Weights of a small mixture-of-experts language model, trained from scratch on English Wikipedia.
Size: 10 layers, 8.59M parameters.
Experts: 16 experts in each of 9 layers, 96 SwiGLU neurons an expert, 2 picks a token, a sigmoid router.
Below are experts of layer 7 (counted from 0) of a mixture-of-experts language model. Rows are named router (the router's row for the expert), gate (a neuron's input weights, with its number), up (a neuron's input weights, with its number), down (a neuron's output weights, with its number) and show model dimensions 0-127. Each number is 50 + 15 x the weight over its row's rms, rounded and kept within 0 to 99.
After each expert's rows: "comes after" lists some tokens at least twice as common just before its tokens as in all text. This comes from a sample of Wikipedia text that the model never trained on. Tokens count by the router's weight.

# expert 10
router:69 66 54 67 38 44 73 73 49 49 74 39 37 44 58 52 62 23 57 85 46 54 77 74 48 03 54 56 42 51 63 36 64 58 55 42 54 51 43 38 82 55 28 24 58 49 61 67 11 54 38 28 62 56 45 35 35 57 59 57 53 50 37 40 53 34 39 57 60 71 39 38 55 55 62 43 45 61 25 52 53 87 42 58 75 60 69 39 42 66 62 61 69 43 76 39 31 49 11 50 37 50 56 41 51 56 21 59 53 29 49 48 38 40 37 25 53 64 41 49 47 64 49 54 54 35 46 22
gate9:42 64 23 30 53 35 75 87 60 37 55 25 46 53 68 47 41 59 35 60 31 21 70 53 56 65 52 35 51 49 39 38 52 62 63 72 48 44 21 50 63 40 27 52 53 52 50 65 26 51 34 53 30 33 31 50 43 32 34 46 42 45 42 30 43 44 62 47 44 23 48 34 63 53 62 44 38 56 56 44 45 47 68 65 81 56 26 43 61 63 58 48 21 52 44 64 53 68 08 47 55 53 79 43 51 35 46 55 57 60 42 66 67 44 54 19 04 58 52 38 62 60 63 70 52 58 20 76
up9:67 53 51 58 93 24 42 59 35 27 47 67 45 49 45 52 63 32 55 90 74 47 60 65 25 25 54 30 68 94 62 37 10 46 69 34 48 61 49 66 83 45 56 51 75 41 50 25 61 41 57 47 58 47 46 65 56 58 41 44 59 24 39 57 78 67 28 40 53 42 66 24 51 53 61 58 49 53 62 58 24 48 47 61 61 60 57 44 38 48 53 67 49 44 58 51 56 67 46 24 57 52 55 49 48 31 58 58 54 61 37 29 51 32 58 64 64 32 25 66 54 29 55 36 25 37 64 50
down9:24 69 41 29 52 25 81 40 54 43 45 35 39 32 44 52 72 74 66 30 44 47 51 65 30 51 41 27 43 36 58 36 42 61 51 56 63 73 35 45 59 66 59 31 10 57 30 71 26 60 54 35 58 14 55 53 40 48 42 44 42 78 59 56 46 46 21 52 55 68 43 40 34 47 56 49 23 44 42 48 40 48 85 76 56 58 58 44 50 51 60 62 30 42 23 64 55 79 37 52 49 44 31 79 54 33 55 39 79 82 70 70 52 62 60 25 55 59 43 59 56 36 51 47 44 45 39 50
gate10:45 45 67 28 60 67 57 71 31 57 66 73 18 58 65 42 78 67 71 87 59 50 42 55 60 38 66 66 44 46 62 55 45 53 42 55 76 39 51 58 57 53 46 69 58 40 35 61 50 88 61 66 49 74 48 47 39 47 42 44 74 55 38 68 33 29 42 67 63 54 76 52 66 40 76 06 65 57 33 42 29 53 52 64 30 71 70 35 45 71 68 45 58 56 52 69 48 79 53 64 49 47 69 62 65 38 39 49 40 76 45 52 54 74 46 41 73 62 42 56 67 54 33 57 69 26 46 47
up10:40 33 53 48 39 33 63 46 64 70 40 84 64 44 37 50 69 38 30 36 48 66 33 44 42 68 24 20 55 45 27 57 39 45 28 54 51 36 55 56 60 59 51 17 39 50 50 46 51 25 48 48 41 53 68 88 34 50 57 68 39 46 54 55 26 75 45 25 72 49 43 79 50 27 39 71 68 50 57 48 68 28 37 48 59 52 74 53 57 41 34 29 40 18 30 54 37 37 57 52 50 47 56 60 77 41 43 24 73 49 58 36 52 70 58 81 65 36 46 41 28 58 27 67 42 63 46 30
down10:60 56 23 61 42 55 39 64 51 47 40 41 50 46 34 43 68 25 46 44 39 54 41 22 55 69 58 36 57 48 50 34 39 42 50 63 52 39 55 31 32 60 70 36 41 53 44 59 39 67 60 40 53 67 79 41 90 39 36 52 50 60 49 36 52 68 38 58 35 39 48 64 26 64 54 75 59 54 58 49 46 63 44 54 68 19 61 58 59 56 51 78 65 20 73 39 40 15 05 55 43 48 63 37 13 48 38 27 42 30 63 63 36 15 76 43 57 47 75 48 31 70 52 33 45 59 34 52
comes after: " ", " the", " a", " and", " to", " was"

# expert 3
router:72 69 35 54 34 20 58 61 61 63 67 58 33 69 39 45 76 18 44 65 46 77 82 67 27 32 61 59 48 82 58 30 53 68 69 43 57 42 20 32 36 26 27 31 50 55 51 59 57 67 42 24 64 56 76 39 16 58 44 61 45 55 43 27 59 42 69 55 44 79 50 37 82 51 45 50 27 42 47 45 52 41 69 41 24 53 46 34 66 71 35 58 63 43 51 42 34 47 37 55 73 45 45 51 40 56 39 61 41 45 54 57 25 54 54 39 40 39 48 35 55 59 75 58 32 37 57 65
gate9:71 41 59 51 45 57 52 35 81 44 68 42 59 71 43 76 64 38 82 50 45 69 47 58 35 68 62 34 24 46 55 30 36 54 64 50 72 60 42 54 60 65 42 42 34 46 88 39 39 41 46 63 49 57 49 80 57 48 53 73 42 42 42 38 44 56 51 52 50 62 60 79 54 54 33 26 31 43 53 21 65 73 63 40 28 36 93 50 68 55 51 34 47 44 40 57 29 63 28 49 77 31 53 43 13 14 66 50 73 46 31 29 66 37 53 47 31 67 54 32 51 49 55 58 59 59 48 55
up9:65 45 37 56 64 43 67 53 50 51 68 43 42 51 33 57 52 25 60 43 36 61 73 31 27 25 60 29 56 47 58 52 26 56 54 38 32 26 44 40 66 54 71 66 57 58 51 70 25 32 58 42 68 69 76 58 33 40 43 41 73 54 70 52 43 29 68 38 22 54 60 31 27 41 53 55 45 41 46 74 18 51 38 11 45 32 47 32 69 59 56 59 49 60 37 21 69 62 48 30 74 46 33 43 45 34 52 84 60 67 47 64 52 51 25 42 67 24 57 56 75 56 75 39 54 39 49 70
down9:47 24 66 40 53 41 65 52 47 27 53 44 83 73 29 39 47 39 43 30 49 65 45 75 48 47 35 46 45 57 47 81 46 56 48 40 62 27 54 31 87 44 64 55 45 49 26 69 74 46 85 50 66 60 51 35 55 64 21 46 71 53 43 36 44 31 62 51 46 35 64 64 73 47 43 49 46 50 57 61 32 51 50 48 51 61 53 63 50 51 36 28 54 31 44 31 25 36 46 25 32 46 52 67 19 53 53 65 47 33 48 79 27 88 72 35 35 52 67 39 30 25 63 70 63 61 31 58
gate10:50 65 31 40 74 73 44 52 65 62 16 71 73 48 51 42 56 26 80 43 65 53 66 44 46 47 68 73 55 67 43 47 65 42 62 46 16 50 65 28 57 31 56 47 36 53 41 73 59 51 53 32 50 56 73 36 45 42 24 70 66 34 58 64 86 55 51 32 34 70 44 38 53 57 56 44 54 62 25 59 52 41 64 47 51 46 41 54 25 58 67 29 48 43 76 68 34 32 52 44 72 63 62 49 34 45 41 46 41 22 26 56 49 51 73 16 73 66 63 66 69 41 41 65 42 55 22 62
up10:45 50 58 41 42 42 53 55 53 76 55 51 71 56 62 62 35 28 81 32 69 39 63 70 71 55 61 41 65 37 46 41 45 50 42 44 29 59 78 43 52 46 66 54 22 53 41 33 46 67 35 60 73 59 47 60 68 48 17 37 70 23 38 49 55 71 43 38 47 30 40 35 41 70 50 67 39 63 17 28 59 61 86 53 48 56 54 18 48 59 54 87 49 62 49 63 82 59 50 26 78 30 59 34 46 38 54 30 56 44 86 41 37 67 62 37 53 44 48 54 77 54 58 49 59 61 33 52
down10:32 45 69 47 46 35 41 62 73 49 62 50 73 59 67 29 49 61 45 35 57 47 43 87 63 66 26 43 62 33 61 32 19 56 62 45 43 48 35 36 66 38 74 50 24 71 23 49 42 42 45 52 59 44 37 55 56 53 63 65 08 57 49 28 48 48 59 35 84 41 52 32 29 56 57 88 58 55 54 76 36 91 36 24 26 39 71 30 42 43 48 73 66 59 47 49 51 48 45 67 69 66 53 48 76 31 31 32 35 51 66 58 49 38 44 44 43 45 37 55 41 45 51 54 60 39 45 42
comes after: " |", ".", " 19", ")", "20", "–"

# expert 2
router:61 61 38 76 54 40 59 65 58 53 23 75 41 39 32 62 63 45 80 61 48 62 51 52 26 24 48 78 60 52 52 56 44 53 47 24 89 61 26 45 70 34 35 55 47 51 51 77 49 43 53 48 59 50 73 49 29 52 48 52 73 40 50 70 31 56 53 60 42 66 40 21 80 60 62 39 62 86 57 30 58 50 63 52 75 68 41 38 63 46 61 55 62 47 71 50 28 63 37 44 69 29 22 56 51 56 36 76 73 43 47 50 36 67 51 39 51 69 57 34 45 73 66 46 39 18 31 57
gate5:66 75 44 54 58 59 35 48 51 86 23 81 35 73 23 88 58 37 62 64 23 65 55 65 46 42 75 67 60 49 49 33 49 46 51 66 48 60 50 59 43 41 45 58 46 37 34 68 61 56 52 72 65 59 46 72 47 53 12 61 77 54 27 48 36 46 16 45 55 62 66 10 86 52 48 47 65 53 41 58 63 35 71 36 51 56 54 41 61 65 40 61 76 48 60 52 44 46 22 72 49 79 50 40 43 56 34 65 54 55 38 39 68 70 51 52 49 44 50 48 66 57 55 54 51 33 27 44
up5:43 26 76 37 40 45 63 81 57 10 47 37 32 27 47 20 62 40 48 45 24 38 41 51 49 40 40 49 54 60 44 35 33 35 53 40 70 24 54 56 36 67 52 37 48 48 25 35 50 33 54 57 62 33 29 43 51 40 77 53 45 57 64 40 53 47 35 47 53 25 57 75 25 45 72 66 49 80 43 42 57 55 36 65 58 46 64 58 59 42 71 42 70 10 59 31 29 36 46 53 48 40 43 30 49 63 58 52 86 42 50 16 55 61 57 53 57 18 23 44 44 64 61 42 30 48 66 61
down5:71 43 52 53 44 52 48 77 29 79 65 40 55 40 51 53 42 52 86 76 35 22 43 36 52 61 53 27 57 34 89 22 61 46 48 51 49 55 49 47 80 39 52 43 95 21 68 47 45 37 40 30 59 43 74 23 42 83 56 44 60 22 32 56 46 61 67 69 45 72 61 63 65 49 60 42 54 53 62 39 70 48 56 45 60 51 42 51 53 62 45 62 36 55 47 40 62 52 74 69 33 39 55 52 35 69 36 55 57 44 40 45 39 67 31 40 42 64 64 21 45 62 52 61 73 49 18 51
gate6:61 57 39 75 52 49 68 55 61 73 61 56 57 54 59 47 54 46 33 62 63 43 46 58 56 81 49 80 35 44 44 36 25 46 71 61 58 37 66 56 50 46 55 43 17 59 39 40 59 36 58 35 49 58 81 40 30 63 66 17 49 28 24 37 51 56 45 46 42 33 36 63 58 61 63 49 40 59 20 59 57 38 41 49 43 25 37 18 39 44 76 85 58 65 90 61 25 45 49 53 67 24 42 44 34 68 50 38 10 58 49 57 48 65 73 72 30 64 52 59 41 50 65 33 51 43 58 48
up6:38 43 58 33 32 60 38 52 20 45 27 47 68 50 36 47 54 70 22 71 44 84 35 83 69 45 41 74 63 41 58 75 47 68 16 64 38 48 55 59 34 48 46 51 39 29 47 30 54 55 54 48 64 69 49 42 62 52 56 54 48 33 40 44 47 26 44 54 15 62 46 35 38 64 53 49 34 37 63 29 51 55 31 41 52 43 49 69 55 46 59 41 45 61 48 42 36 31 46 39 54 75 60 37 49 53 16 41 51 60 39 59 56 59 73 80 48 46 24 44 96 81 58 67 59 48 81 62
down6:49 28 75 62 51 43 43 58 79 69 54 38 30 25 58 30 28 30 45 58 23 58 56 62 30 67 54 49 44 29 45 52 68 59 66 54 50 25 48 68 19 84 60 45 44 63 58 78 43 30 43 27 47 61 52 34 45 62 46 59 55 63 63 68 59 51 71 42 65 65 25 72 48 59 76 50 19 43 45 43 49 34 43 43 32 68 55 41 89 56 55 58 40 32 49 62 29 86 65 37 51 36 63 19 45 64 69 53 34 31 49 46 54 50 75 53 34 46 36 40 50 37 38 37 48 54 71 41
comes after: "\n", "==", "===", " =", " ==", " b"

# expert 14
router:60 64 36 65 28 23 40 65 60 68 54 70 42 44 29 36 38 43 45 69 58 45 69 69 38 32 57 64 42 49 82 34 59 64 15 40 58 59 25 21 72 40 59 37 58 54 43 67 31 63 45 39 77 50 62 47 47 74 73 78 69 66 56 40 41 38 40 67 49 70 59 63 69 60 56 22 29 66 30 26 48 56 58 33 50 72 48 43 74 47 37 67 51 86 45 48 40 31 58 42 71 41 43 47 67 48 23 60 36 40 73 63 51 44 36 52 51 57 57 32 60 52 50 54 58 26 27 55
gate9:49 43 35 56 60 48 27 53 53 41 66 42 66 53 67 42 38 81 13 54 41 64 38 85 45 37 26 46 76 42 33 54 29 40 29 61 55 58 43 53 42 59 59 57 35 35 56 51 49 58 54 15 73 59 65 77 35 36 51 72 39 56 55 51 52 13 48 43 36 35 25 62 75 41 58 48 20 61 35 30 29 45 70 38 50 42 58 61 34 75 59 53 43 44 43 62 65 31 21 62 59 49 53 56 56 56 70 40 54 62 51 40 46 43 64 60 56 45 64 53 58 21 45 45 42 85 30 13
up9:72 25 16 37 71 23 28 34 56 38 67 67 13 58 62 31 39 71 51 70 42 70 51 55 49 37 50 41 62 38 46 53 14 64 45 83 65 49 53 54 42 88 42 26 63 55 41 51 43 43 59 59 36 49 53 51 41 51 45 56 38 37 49 48 28 48 53 52 33 68 62 69 49 29 54 33 62 70 34 63 39 47 57 18 33 45 43 79 30 69 43 41 78 57 56 32 40 85 40 53 56 39 35 21 44 55 35 52 44 57 48 64 42 52 46 60 56 30 48 76 57 51 49 65 57 64 28 40
down9:28 53 39 53 70 24 56 83 38 48 27 47 51 34 32 42 22 60 72 77 40 53 52 33 41 80 44 48 43 65 59 62 34 14 58 61 42 49 36 44 44 46 61 44 72 26 48 22 62 58 29 34 51 52 69 40 34 33 33 53 40 39 55 30 63 43 48 44 50 31 68 44 68 49 41 84 45 45 64 29 62 48 76 45 58 40 58 81 24 42 31 37 27 42 15 57 62 34 72 39 72 57 48 41 48 39 57 48 57 31 45 39 58 17 68 60 51 61 54 35 55 42 39 29 46 66 53 55
gate10:71 46 59 51 14 36 52 80 52 69 52 36 64 50 68 65 38 58 48 85 56 42 48 60 51 68 74 56 55 43 40 68 40 49 70 53 78 71 67 66 55 52 58 64 55 19 21 37 53 62 55 54 43 42 41 55 48 44 64 49 12 37 14 54 50 64 54 43 39 70 61 58 51 59 24 46 49 66 42 31 45 36 53 41 75 58 46 60 33 22 46 68 48 65 43 59 45 82 65 58 71 60 69 37 31 28 43 50 63 39 33 70 66 74 49 37 71 61 27 39 37 40 59 57 61 29 66 60
up10:49 48 57 43 77 62 65 48 56 43 36 22 58 63 49 42 46 35 37 20 42 60 49 42 33 69 33 17 42 65 62 37 49 54 37 75 49 25 63 65 39 55 51 29 30 61 79 56 61 23 41 48 57 72 54 68 68 57 47 31 45 56 82 60 64 62 58 62 63 51 67 33 35 50 52 64 61 34 49 45 58 49 50 47 66 27 12 89 58 58 63 20 49 44 44 42 54 33 38 48 37 71 44 34 31 43 64 54 34 42 72 26 37 44 31 40 51 49 67 73 57 60 59 40 50 33 08 48
down10:31 57 47 48 64 56 64 32 34 20 44 51 58 74 60 65 59 57 57 47 58 46 68 20 54 43 39 43 79 64 77 46 63 25 57 58 33 43 38 61 37 55 47 56 33 99 62 47 46 50 42 55 51 51 33 49 47 48 36 46 42 44 60 61 96 60 48 53 64 43 50 49 60 46 40 60 43 40 42 44 72 99 45 55 58 35 26 52 53 36 68 57 24 41 65 58 37 28 71 58 40 23 35 61 55 56 53 72 52 59 67 28 45 53 77 53 29 66 38 51 45 32 44 28 29 32 43 36
comes after: "\n", "s", "ed", "\"", ")", "ation"

# expert 11
router:80 47 34 55 38 36 31 69 59 56 54 47 36 38 19 31 53 33 60 69 53 54 49 42 46 41 66 74 58 60 87 24 61 57 59 42 45 65 44 28 78 22 64 36 74 53 46 74 26 66 41 49 40 60 77 28 59 80 69 87 65 40 42 49 52 67 47 64 58 74 44 61 55 65 58 37 53 59 26 53 66 62 53 28 54 51 50 69 70 49 41 54 57 74 62 42 30 16 52 64 64 46 39 45 32 48 56 52 46 49 62 27 50 62 19 33 48 35 40 30 61 56 41 62 36 38 38 48
gate9:35 71 29 46 42 42 70 42 35 30 76 45 43 43 43 63 27 45 26 76 59 50 60 55 67 31 46 58 32 62 44 35 66 65 40 19 47 35 48 39 64 60 44 52 45 33 55 42 46 44 57 57 54 82 52 22 51 52 65 46 44 44 64 33 74 54 59 33 47 79 66 40 88 29 60 31 55 77 48 40 46 60 37 43 30 86 57 67 88 55 71 58 59 61 51 56 29 39 60 34 51 39 75 35 68 35 58 42 43 48 64 67 41 45 51 61 70 71 47 30 44 26 49 77 56 50 77 49
up9:47 63 41 67 60 15 40 78 47 30 67 41 25 52 61 39 40 51 44 56 55 34 47 44 58 67 29 45 74 62 58 65 45 49 74 61 37 54 66 66 57 13 40 40 50 36 40 07 60 53 62 39 63 47 69 66 20 39 58 47 38 32 58 50 25 52 58 77 42 33 50 20 32 39 42 72 53 35 55 61 44 44 11 63 52 48 57 58 51 60 49 69 58 54 52 36 60 69 59 73 48 46 44 72 65 69 39 50 42 51 35 49 55 65 52 52 41 39 49 65 55 14 44 89 32 58 65 27
down9:39 26 74 51 64 53 62 63 52 24 58 50 49 31 52 65 77 58 54 57 50 54 43 31 56 46 39 66 28 13 55 49 50 51 49 52 58 58 42 62 30 20 46 35 45 41 49 40 30 42 52 47 73 65 60 42 29 31 43 25 23 55 32 51 47 58 37 27 49 68 22 72 59 51 47 47 47 38 75 39 55 24 63 44 66 39 90 62 46 49 42 50 88 27 35 52 46 73 16 48 63 43 49 57 58 42 69 52 47 32 52 50 77 67 49 62 51 37 58 19 76 53 78 32 58 56 50 66
gate10:74 49 72 55 30 42 51 48 28 52 42 78 70 54 69 59 78 40 63 87 33 41 40 50 58 50 56 58 67 43 56 50 76 11 49 86 67 57 58 48 47 28 65 51 63 37 57 48 35 43 49 37 46 47 47 52 66 65 70 45 38 36 21 58 36 31 77 48 45 71 44 75 63 43 54 38 71 50 44 48 57 47 25 38 73 47 41 54 44 57 36 56 68 54 79 88 36 49 35 70 37 75 75 38 32 55 37 42 31 52 48 60 79 71 47 50 67 38 38 51 50 50 26 54 57 39 64 51
up10:42 74 47 38 78 36 53 45 45 55 15 51 15 37 42 45 41 45 40 41 46 68 69 70 36 51 39 48 56 54 55 25 48 39 22 51 40 32 44 54 68 56 61 16 49 33 83 22 24 30 50 59 58 65 64 38 33 73 67 49 44 51 59 56 18 32 40 40 45 34 50 77 62 44 68 48 66 48 80 65 73 55 44 57 65 25 34 55 62 44 42 47 40 30 54 49 60 43 37 56 40 45 33 50 38 36 48 40 51 60 49 54 70 64 33 56 42 15 65 56 69 61 51 45 81 76 53 25
down10:57 39 47 42 70 61 33 48 30 75 62 70 59 50 46 56 38 54 51 33 50 47 43 48 47 51 29 26 53 74 65 50 66 32 65 65 43 26 35 56 41 50 47 58 17 43 41 66 48 36 58 70 54 65 49 36 64 47 35 50 56 52 73 64 88 31 59 78 58 50 40 40 43 34 56 57 33 44 62 56 74 68 32 57 57 59 65 85 48 65 62 65 78 54 47 65 49 32 15 00 56 45 40 40 63 46 36 61 42 41 98 53 65 56 42 41 74 64 61 54 65 68 55 68 43 46 54 41
comes after: " of", "'", " in", " to", " with", "ed"

# expert 15
router:68 61 18 44 54 33 51 80 67 61 53 47 52 35 45 38 33 29 41 58 55 57 50 73 55 34 50 44 39 85 64 39 64 48 43 69 80 52 41 27 73 50 50 36 73 61 55 64 39 53 50 37 51 52 69 39 22 48 46 46 41 50 39 50 51 58 37 68 28 62 62 16 55 57 50 56 54 85 17 44 64 55 31 51 37 61 68 68 35 55 59 66 57 64 69 43 33 47 19 49 71 19 28 47 33 43 33 54 50 41 59 29 60 21 66 53 46 60 53 15 46 85 39 45 50 44 53 36
gate5:46 44 44 61 35 50 36 45 31 64 39 62 36 59 43 55 65 62 30 27 37 50 76 41 58 40 59 44 40 43 37 43 49 27 15 76 68 51 52 87 44 52 54 69 62 43 19 60 43 63 53 53 48 45 33 63 38 63 56 55 41 52 46 25 60 46 74 53 43 21 49 58 47 54 54 61 29 38 39 59 53 57 56 61 78 25 24 51 62 45 29 48 79 34 45 46 22 25 14 40 64 65 46 61 59 58 34 27 63 80 32 21 69 40 63 41 44 53 77 80 39 33 56 58 55 63 64 46
up5:71 69 54 64 72 47 62 60 61 47 49 30 63 45 50 37 44 86 57 55 61 26 43 60 60 69 52 58 82 60 41 45 47 58 56 58 32 38 71 24 50 28 51 65 23 27 46 36 34 34 47 57 53 48 44 43 58 52 43 47 83 43 83 60 38 55 44 36 58 60 68 32 72 44 45 66 54 55 56 53 31 50 49 30 22 55 69 29 30 41 41 34 51 49 50 68 54 31 00 75 46 44 44 23 36 32 57 46 57 55 58 56 49 55 35 50 60 35 45 46 40 63 53 32 53 51 30 61
down5:52 49 50 28 42 55 45 65 52 54 58 51 45 49 45 51 60 45 52 80 47 47 66 62 40 36 45 55 52 56 65 38 38 58 68 33 58 58 50 29 58 60 41 43 51 56 60 45 58 44 48 51 55 53 66 52 43 59 45 31 46 47 51 36 55 55 68 69 34 51 43 37 48 50 55 46 60 51 48 39 63 46 48 42 49 68 54 74 55 77 48 49 21 51 62 30 43 92 99 63 39 42 55 49 52 64 56 62 56 36 60 59 59 37 55 38 40 51 40 52 59 60 53 50 56 51 47 65
gate6:50 47 39 29 51 46 46 60 51 26 61 62 63 62 29 59 49 43 70 41 39 26 47 35 55 53 51 48 69 76 34 12 28 40 57 40 45 46 35 46 63 18 51 33 56 52 39 73 52 43 57 42 48 73 27 18 27 32 15 64 46 59 46 78 59 47 42 46 49 35 49 48 35 23 57 67 60 65 33 57 54 38 09 69 78 30 48 46 57 36 54 59 50 44 38 56 55 45 40 36 48 48 64 39 45 57 28 18 49 56 53 49 49 25 69 01 63 56 74 37 51 56 32 47 59 60 51 46
up6:62 52 62 52 54 49 63 41 78 61 60 46 58 26 42 27 58 40 62 39 44 68 43 38 25 31 42 35 60 40 44 25 33 71 86 36 47 58 47 37 48 63 76 47 60 71 33 31 59 55 36 68 56 43 41 48 53 58 39 46 58 54 38 64 62 50 52 28 36 61 64 27 46 34 79 28 19 43 74 52 63 51 47 70 58 67 20 47 56 15 47 49 56 46 37 74 53 08 51 50 25 44 63 70 40 57 70 20 58 40 37 54 42 39 66 40 35 75 45 58 56 49 18 48 42 72 56 63
down6:62 51 73 67 65 40 41 22 54 70 16 38 31 82 43 37 59 60 64 53 27 58 51 36 48 66 51 56 42 66 58 46 22 63 50 56 33 43 64 29 55 40 51 25 51 25 45 55 27 52 56 22 63 52 26 53 46 24 39 52 59 61 34 71 24 53 60 47 61 48 62 68 56 32 44 46 21 59 38 53 44 56 46 35 49 71 48 48 70 41 49 44 54 50 70 41 58 56 35 64 51 21 27 36 51 33 35 36 59 43 66 51 68 63 49 71 65 32 57 65 46 03 61 51 23 26 78 66
comes after: "\n", " |", " a", "|", " that", " /"

# expert 13
router:87 27 26 61 59 27 40 63 61 57 55 24 35 38 56 39 54 44 43 34 60 40 70 26 32 37 57 84 40 47 70 12 60 55 58 47 76 45 25 26 62 27 30 35 69 32 43 68 34 30 45 35 71 49 58 35 29 57 66 69 53 49 57 38 45 45 57 62 61 50 41 52 51 64 53 37 38 76 28 19 54 74 42 28 28 50 45 62 45 54 69 53 85 39 45 49 42 54 51 55 47 64 41 52 67 38 49 61 35 41 70 51 25 45 58 27 33 48 42 42 33 40 65 47 38 26 57 51
gate9:53 50 36 63 70 36 55 59 39 52 58 84 53 36 30 51 37 53 45 60 60 14 81 45 44 26 47 41 61 55 50 41 32 46 50 34 50 50 54 23 31 67 57 70 49 62 44 53 09 54 62 35 86 37 55 88 50 39 58 45 50 55 38 63 68 38 62 65 71 26 63 52 43 55 56 73 38 39 16 68 17 41 31 62 52 31 43 49 41 48 41 53 54 57 19 68 47 35 57 44 65 40 31 57 68 21 45 62 75 70 59 47 47 32 29 72 44 56 48 48 48 65 63 43 66 45 70 46
up9:56 43 64 37 49 48 55 37 13 63 57 35 49 49 44 27 47 56 34 75 47 59 42 66 34 59 42 55 51 33 42 42 10 46 55 33 42 56 55 68 53 69 91 50 26 45 74 46 28 83 40 59 70 77 45 35 54 61 64 43 71 21 21 55 41 61 65 52 54 52 57 41 40 74 64 53 63 30 55 63 46 56 61 61 40 53 56 56 55 10 38 59 37 27 65 43 44 47 19 63 57 69 24 60 25 47 58 57 35 54 56 42 37 39 34 68 45 39 43 68 29 42 79 49 32 43 40 66
down9:35 40 31 54 76 40 47 50 29 62 48 73 28 27 54 44 38 76 54 26 56 42 43 41 60 39 67 61 27 62 50 39 36 50 47 21 40 80 79 47 60 60 33 68 47 61 56 80 29 62 64 55 62 29 36 58 49 35 51 21 35 46 27 66 51 58 39 46 50 36 39 43 41 74 28 38 46 58 77 49 25 42 64 34 35 51 41 32 50 35 51 39 40 64 69 63 38 30 37 46 66 74 22 42 53 12 63 61 37 46 64 38 48 51 53 61 54 42 55 45 66 72 43 50 81 61 74 72
gate10:50 32 40 80 39 42 63 55 29 66 74 43 67 75 67 32 42 43 54 59 65 37 56 69 54 54 59 70 27 58 53 55 48 56 57 43 85 63 54 56 39 63 62 58 57 38 39 39 32 41 45 49 56 38 48 42 64 90 28 84 58 34 27 60 44 57 79 30 73 57 53 43 41 72 59 61 39 63 53 42 65 63 38 62 48 69 35 23 34 56 44 41 52 74 48 58 61 59 40 61 50 36 31 56 65 52 13 28 33 51 81 74 29 53 50 31 68 49 53 62 58 53 46 66 33 20 50 75
up10:00 52 59 39 50 68 46 42 59 57 18 55 45 33 25 39 69 34 55 36 41 75 71 60 34 47 25 50 09 37 34 53 73 49 40 46 47 36 20 37 50 68 30 37 46 90 51 49 60 28 45 62 54 59 46 55 50 47 76 57 68 47 59 50 36 37 45 26 70 50 57 62 46 59 47 43 48 35 36 58 67 83 60 48 43 35 45 51 57 43 51 38 27 29 41 58 62 49 39 36 40 39 29 49 29 57 54 32 62 74 60 25 33 78 35 47 35 26 52 48 52 44 50 38 55 64 47 29
down10:56 61 22 62 86 63 36 19 51 41 63 64 55 57 37 65 72 27 51 27 57 30 59 37 53 51 20 55 44 62 52 26 62 60 70 50 31 46 54 62 69 42 32 56 19 66 67 63 39 41 66 44 78 44 58 69 63 46 55 40 75 43 66 44 60 69 60 52 52 67 67 45 25 57 56 59 63 52 52 65 35 86 61 47 68 29 57 54 53 39 14 61 46 36 52 23 66 41 40 62 67 49 61 70 31 42 51 43 73 48 53 23 38 35 59 69 51 73 47 50 56 60 74 56 39 47 19 50
comes after: "-", " (", " |", ":", ",", " \""